Below are experts of layer 3 (counted from 0) of a mixture-of-experts language model. Rows are named router (the router's row for the expert) and show model dimensions 0-255. Each number is 128 + 32 x the weight over its row's rms, rounded and kept within 0 to 255. Numbers have three digits each.
After each expert's rows: "mostly gets" lists some tokens that are sent to it at least half of the time. This comes from a sample of Wikipedia text that the model never trained on.

# expert 3
router:145119146170096143168158173061180149173087152053091118125152150129070128152116131057110133104118102197152129127146070171105099123176200143142135091151124161130139054127102197074116140155094078112103138149142123114130146121159194166119137095150133019092171150092099122140132084163128136141152141147123143160084090102141107157154098140178143136092132171105141090178105145120068133074111161123105167132164135127119205090141156113176069085120185170147119121139155097089107147098142070114158099050080158166140193171106088125161105118122143115163159143167107122134132113086093126137162129151118152121108111091129140115092197170098142118141100138122129120195113176141111121097133166186126062117138106083157127092163170120076162131122120131118105108073147156108102152150187128
mostly gets: " father", " government", " wife", " brother", " daughter", " king"

# expert 29
router:142081113094142112100083116107148141192086093141131168139104087087183173113145104115106127109131138121135163134148115104153117127050124147136068157158132140158093074119066179112132105114163140188186157170122168116122142119100063101154136082140139153156151156105169146140164145119060091088099164125184088140156103150101116119092159175089158071119163093161134154154161049129194127102174083162160118144144113146172122111050132110114139138161112166133120144096099122166147187120107136131123149169128060185079110094077151177098198134152131050158121159068100103157136207115100187082128141107130171136129089116107185159078083150111119163109133162092144108131069115162170102092126093132145082137140115168192116174134125111187119143088132122125142145146124199118126125155131113
mostly gets: " ISBN", "):", "#"

# expert 120
router:135210110098047093160117151108223116121085144134097190138173123159140139174103124107140106180127172085083127152149055085180137063159167155136151084132121088140102137089144142146130111127068181119132138126171087145148094127126118216131152145116160107108130094059197070131142121105074083142141079170161154096163095137095151097155137099123099139068164183139110100149145118101123156062085142161117141169135133135121109135132091197115130172169112107151166135087115215079098143149106099086114162083106138109179098141160154080157166073190081177149160121125120127115135091148134137080117142126185115146084130104102151127176128136140149037091159121105101150136122134175135137102108129123088084101124145103112099139097121109122169149162144105113165118135109122074126173142097125
mostly gets: "ić", " Jones", " Smith", "ski", " Thomas", "inson"

# expert 90
router:147079098109139152110101097132084183104138114111131088141146176130106090114152095140119180111162116161106139163070149095098136135054109174126138171140102178164135140155119067157116088105123144151114118142089146131086135057129105077112177122141102149110093140130143162120153128152128160132059095110152089149126130209149125109174109189085097074072089135098111114053067149155117122166141144121151117104071138097064111152126186145109125109162113156118089159154079143136137089096150162125138141104157158171092146176115077198157097167121068092092174095102142114123103146129138116195138171170131110090099204168156108097133185118149062163132111127154179137148142076091138130167140096145155207142161139050114172086122143177180132106198109109110093167122135085131112138112096137
mostly gets: " Website", "Personal", " Rele", " Occup", " Years", "ternational"

# expert 61
router:094154117057166112131141138166133132099064149103138111109128139166145070142140134209089194162113166093145149113139139139102192117141148138066088123139128091138156151121159167079068144167114129117102135155110112124115131132119156178122144158118124067144165142134153086202070084191147159110172088087168128099139129149108137045093158127145131098100213134149114133141160123105127106118107097092145151158140080109078167157144116082153100122149111149149131110145120097096110113175090089125173111118101094102139079028199165120120161094158098154166100123131156138117087092166115110143128099137212149112133158155147094160156225068075104145121139145113112178143159088127121178116097187147079088121098176087170164130131132158148086158163131105116177148188108102134124150108125090
mostly gets: "iy", "ā", " Raj", "uk", "aj", "mad"

# expert 0
router:144085076127162160126097115150134147091133114099154099112130068144127134137067170170141173101206111138138080132090117186126142183156084109161136105104119186109149167096107053146104108152105124106141133093133104157157098155147139085112086082142149180166153146200103075083061167124180134189150119125139093187164138135177156116139129099149091083112084060093107130087096138133142113170151081057107130114126207108126092178123163149094122146143147117098100120173140115124118121122102128149164122121076130128153133193140115106081100094099195120126098146125156095093111193095103151138106066099126144157145123176105092141155080097123174146173116148177169138127142171154102150147135115179137190119169180068109168126101088137153170123139069111124120108113157095169178079081115073
mostly gets: " e", " le", " bas", " o", " hig", " es"

# expert 119
router:155102151185144162119084086137107182124148146147169099125164136163122084181121097140095158189150076133092155155071136070149122056082030106145135173142166103123140157133114082154192150107173103170102083181129095118170099108063087076165156070078122104151149093069155089126111148132067123135102120122083089110087094149124113168143126159153150133101137100151100148136125159129148117160161109156059152141141187099113073100074123159125131100156137092095155140121112145137173119104109080098132127134174140108122170116114127187104158128109124106161114107104101149104108188167169097124135103085134170122187149161166100064129083150136094133147160093128079119108119127186176144163104065145132129106138194156190112166157140101158151138142134164132117153161161189139086094143197084
mostly gets: "|", "=", " Best", "See", " •", "-"

# expert 105
router:126115119061111112111118157053183119104157134084145111118118094150111164197098097099175161114147186114122165152125176115076083107072194103192109079151110124156109126085162077133133180139165106165097144105179088132138146131164112123133064124110101129080172103184146146084100087086150119118139139120097101163201101120149076128103158090136088145146098201102144173144104150137134100132146095143121121182135111165161125080152157153139146182120179144091098116100063116136152166135142113122133159126194149187096114147166108107158099172131153189121150162169213156113097151155122114082123163137136142150104132125095142120116081167135112117089144086126153086139091146092115106123125196174148139109072055121105158187068116073116143066165100101122188131099141087157155118116109095
mostly gets: " 2019", " 2021", " 2017", " 2012", " 2015", " 2006"

# expert 65
router:120085107088126110209194113123108159136125153149090150085108122137177101106147083077210107127119181182137139127150097144085179156111147127111173216135105177106170124155130132148175104163170089111177150142125114108139097140121146101122126141090121093112132173122172100191105079076156121106154078136083128096165066102159081182124089188131170137065182169118155113141137129124134159146097167138064138127128097093184084085104113088094194165142118118149144149134102191117131138127097129116121096163177115086135108168193137155111179145147107157162113167157115182076134111172039120098148133145148103130097150090123125124102143135183112157107106086101104168124139140113133144123163118087091113176150191154129093119179173160141134120093154078094159118065135121066152117092154108
mostly gets: " Queen", " Fort", " Royal", " Grand", " Main", " Prince"

# expert 33
router:098197134091079074134086153159194088116141131182153087123155112146136166093085103135146132117134143110111148083123172099087044090074116169190151135090090145104166119090187066113155117122129136210094120158185130122125163096163118159131143168115172131126079082118152192101076097111172164128116143095117093115148101108171121107119114119166132093158174153106140100121086122139123095049126133144140151101133154195147185125121109171172163112146109131136132117065089151115209107157139166113159143077177089132119120069105151097147138140149089100094122122091103147119116105188189152110073142113106155170061070112137078132113204130094122090161130134125109132094121121090135090125112069108106123143174123117105130152072109123171149125149080137108163150152152104121185126175159190
mostly gets: "67", "79", "65", "38", "33", "44"

# expert 118
router:121200115089113107150121122135129140144136140129156108174151105116177170184129165115083140184158190139144074108111153117140143091166146181104155119157083125150153137111161148169082091177094155137097097144151114130146111098090123169118115123102132086125079120054186125178155166134112106052174123122092172074144098144123129139154085092144105110087103136091119122180124162126130112120091114137105116136145066164138125128098115176139106168149123162099169142086113204087065080127113101082146162074177104108140119138208169170102169106124109195145141112125078116091147107168076153119177102117193157195094095085097145121148172105111111107124158135095110129193112134179091172126083131128119086118142196049159115156118175150112136112100158074157182134139096095069105162168120097
mostly gets: " William", " Robert", " George", " Chris", " Michael", " John"

# expert 30
router:147195188119136145176185122169080144130182097181119088115127087175130128105105123102124178106138070123133135133169124121105091065130109084114122124190029159116157159136180112097059124156111160160120154137157184107078164107126205061079137123125139105113102123139107113175118163094159154098098126115123120119137181138120109083158128173092129129138104154143090164148138106177150100116141080172105095115096115155114118162138182096154116107108127157154150103147148156105069157147141188094145121166165098117087164141035110135134095152124154169163146062198167120114071150140180136140103138126079145149132172102108120122102238122162104112161094146119133087123096142154115108065108122127101169151142186117121117091136096171102121096142152113062072147100074129125113162148118078
mostly gets: " DE", " CO", " JP", " IS", " IN", " CA"

# expert 68
router:131149125048137110130150204079137070169085122087119130162085129154182151096116146170129134072117117132196107124131083155125129124159151119152162086110159160117123064129090186044125131174160097075138122060136100182115125144122121175123117129130149078095121144045142123116150086164131126141145123069148099142070070092201137186164118153164138091120116148123130124130059107107090143058103169120138120143107095119177202070145112080162073111072110155168110141125131135078179138139137155128136104057105207153157166132161089183118069139172183108118150141174109164123142109123092198147103151127134138159116137135175153132139181092090134115153119137153105145147171128164161128168141154116117127156160135153166168153134149137097143125136137106137115086091103097082137186120093156
mostly gets: " ship", " park", " body", " platform", " train", " river"

# expert 110
router:147087136078105086156146071099084151071104083184167153117116146123180164140183111169174086060151188078128118177121109164136113121175102181113134152144118098141114149128143106176138117195134105178125102108169085152137095142133100076092118177114112127185085106128120144103114096125132130127169064208150155109123095126153090118132167140172157158098145138128166100113135126125120153166137116139098131138120122121141082102148105121125144177130182124147166079113170114172080135167161107124150146132183148125044121163180116152118167154150144116100157182089139167119148103187082111115125113169149127120085071129100119143110101152143104188106141133149108101073182147089076129138162112128089092123119187153076071125170197146091124141132174007110132108051110088150110149102134117
mostly gets: " Love", " Life", " You", "!", " Blue", " My"

# expert 102
router:129161172160116156122119130157122125183173190095123151190180081075161122127174135113106168108181109144146143169121136162175133058058136100126143154145064155090112172131139147130081124136104190214208065178139123091155138133135118089110142112092142118105126129066158149162127191165086166116139113122123123110144133113109156161167095119163169089113114088144086148146142102083210090121167041132053135120113079185101137175092069181176117121112136108114164115125131137127111166123140116103097148122186131156109120136072098154117164154127126124097085119149069112168115105092122111127126140067097195102102097142122115117088112155130149086168119110082092118168077118183107111132134092195133127103104157111171114103125094090125085104056130110140111101121104112161120116179149091
mostly gets: " FRA", "',", " USA", "=", " :", " including"

# expert 69
router:111128160119088140151119183034155112153121158126139148120103117128088176091095082124136128098142096174150088141162089135148085116181178122134149084126154127154127112100128144087115175164096083114108151099137132124151146100211133149121124170167094094084131147056141097148096062136140149143151159111165150131104107092136165198113102185154156097134100146092110130157057123142105130079082174123141090195154151084141167098136119096140058124124201113148129132178142080114137153079067074096142080104078134171129160097151126136107083146175119154139141160179092091164161128058075126148137187144066134198116131099103081163174121117123088103165140110158116111144107094116168126111132149152117076178134116120084132135167122134094139201110147165100122111070090109116135155128205179
mostly gets: " home", " loss", " space", " center", " control", " interest"

# expert 66
router:112201124082077083164114153123186123112090118114155162126122091161148090140094131120101139155088133070071130152123063082168179112177162116102093088110111084152103160116161166125098164116081198120128139125148137129160084110146092219083189115104156097154112108116173071142116121151115068130160084182112110087144111148109155092119164060150139141107184156151113127136142141133100136097096120136120107176092126144109119169138117163087147117142099137141161142102117215068117139166119117106136135110115110139146099114163161085129134109198092159146156106177139155115092078115116194097131123137128132127123160116096125152190182129079146103121177122048089215127125086147164184128086154112126079106122136068135101125096178136124115217158142119123210108172134109110135177150108134
mostly gets: "ić", "ski", "ova", " Jones", "ko", " Williams"

# expert 70
router:181162092114216170180109103100089123166115133171099113170115120181120147147079140104147131145143106113141102102188150128133129169179059117106179181195117137085169135087160171185098091095077143113119160146135115081100133072149126100142158070106103145159125140197147099117133141101100140050094126174111132162172124133131115091115120104139151094149144101148117153148171092101136142173119090100136079125120080089064095121120150103162125123110091143092138148145153147114089086179072157116118118180094114140103177175139123106140154119124144157147154118120165098133097103131137184166192125130159105098066107137129136144154203040125185145151124159160121138125172126148132131101081076136180151137126154155165116090147205131137088183138123087171038084146121145072074103118110147
mostly gets: "He", "As", " He", " She", "Wh", "cc"

# expert 109
router:106166091027165089119071114124094113112109145138130165093168107131129178158096143180131134142143084138156062133094144117152226156189101120151128185104142115117153127105125102090089144152097126083180145088097127152131126168130106173102097111086160135139092161103115104090144099164156108201191155069122095128152095145171108084141122139157097123148109149153116079126110163141116139102089132071160129183104162108157131167140145137083117162117105119151114161138147166093154158161129173162159145106137104127113106124190135138084098073115207135100114136169168150131146121128116180072124109112166122134156168125141127086193223094144143095093060087134090182107173088127160165057130109090119063063108164115105138140113116155132106130122106084144112122107111184177144168110060141
mostly gets: "iol", "gen", "idae", "imal", "yd", "ae"

# expert 93
router:140165111129156126200206115194096200154115124161068109135076109135114089096158107104139153145047133183101159093138147168080165164090080106123116192150121156047149101162144196101123123158147121102116109107092102106082146084084165138101139127103139101119185159118143146164053172110172112100100125163096143136139139143079119132109093136131192137114096113112057144167158099076091100131133122125101163116129103110062105159082125120154107061113102123050080110186135133115140138162154125130158111169118155093145150125187162137107154124071143145117130122112145117128126085137044129185165131136139110192149178134167113124146198061094122119141111131083147183112138173104079177115128124098105118145122210099135121116116127140177148126085174141160075147139121142117102116099136125
mostly gets: " Los", " Columb", " Que", " San", " Pak", " Af"

# expert 72
router:080107067133136112105089134140146097113165122128131157061125076157142134058183123143096161169090171088163193137110162106120150132120110162176086107105168157139163096150136088108062124151130115114075173159133076083161194145115124138080181136099111184124112091196182132126163088143152126175187096121160107160159097133155176204111120141094136100171096156128098114129161143181128106153095167167205118128077120118179118105147182146156098094130090166147128115156060133127101154128142143094172094105104125132143100092108106093166122179138115121154096191142196139173183125134114103102084162138137113100075124078082143096134104134139094113069135131117139081136121150122146159137121097084072102127123057113147158112117109103109135140131177060126061162111154138108201164144111152
mostly gets: " km", " million", "%", " kg", " mm", " mi"

# expert 77
router:120121119087160099185166117218081167118176120149106069155109085174143160169104133118135092176113131136131079110151157162086171148069085157087124191147059134078151121127201178143117129137101118087065169103108139087130105085140167122109122099169107132146105115123151134153114153109128133116117136155113195075122118155148129081119151148164130162149133120146064137158119134099123095146106084138112133144156099139106104151082119095166101124149143164072124122133133167109125050176136144139156141187116120076099088167174105176061149142130175169141138089088102101114096083126070157154189141100156123107054109116091133137141208072112125169143134111099151135143099126136088167099147141149106155181171197048102123093143105107124125115111180142158091184184104106089108102073101153
mostly gets: " Jon", " Matt", " Stev", " Mr", " Luc", " Charl"

# expert 99
router:179086118112146131169169179049164110119149057104076150155110109137120180154102101065096200126124100148109146096133107119121079144145145092154125092152158181096087097124065147103105146120113090102117151153134128158133093136152115103132089094189126067094132151133133070197104067112196144093161106157116096153052068073139153180148114176155143090133091126130151112129128120114122134096128178188151178064176166144150147066174146130166147157111175140134152161149170118154175085114146089105132107072086112126150189097166123178138085173117164058171146200158125116130131137094116128121166110137094145096148096107156140086149098173179115107128166132166117155104163149096176105115137108094118098111124117156156133145209167109107152130124134115119139116053122092107134139132153170
mostly gets: " way", " role", " daughter", " footballer", " town", " member"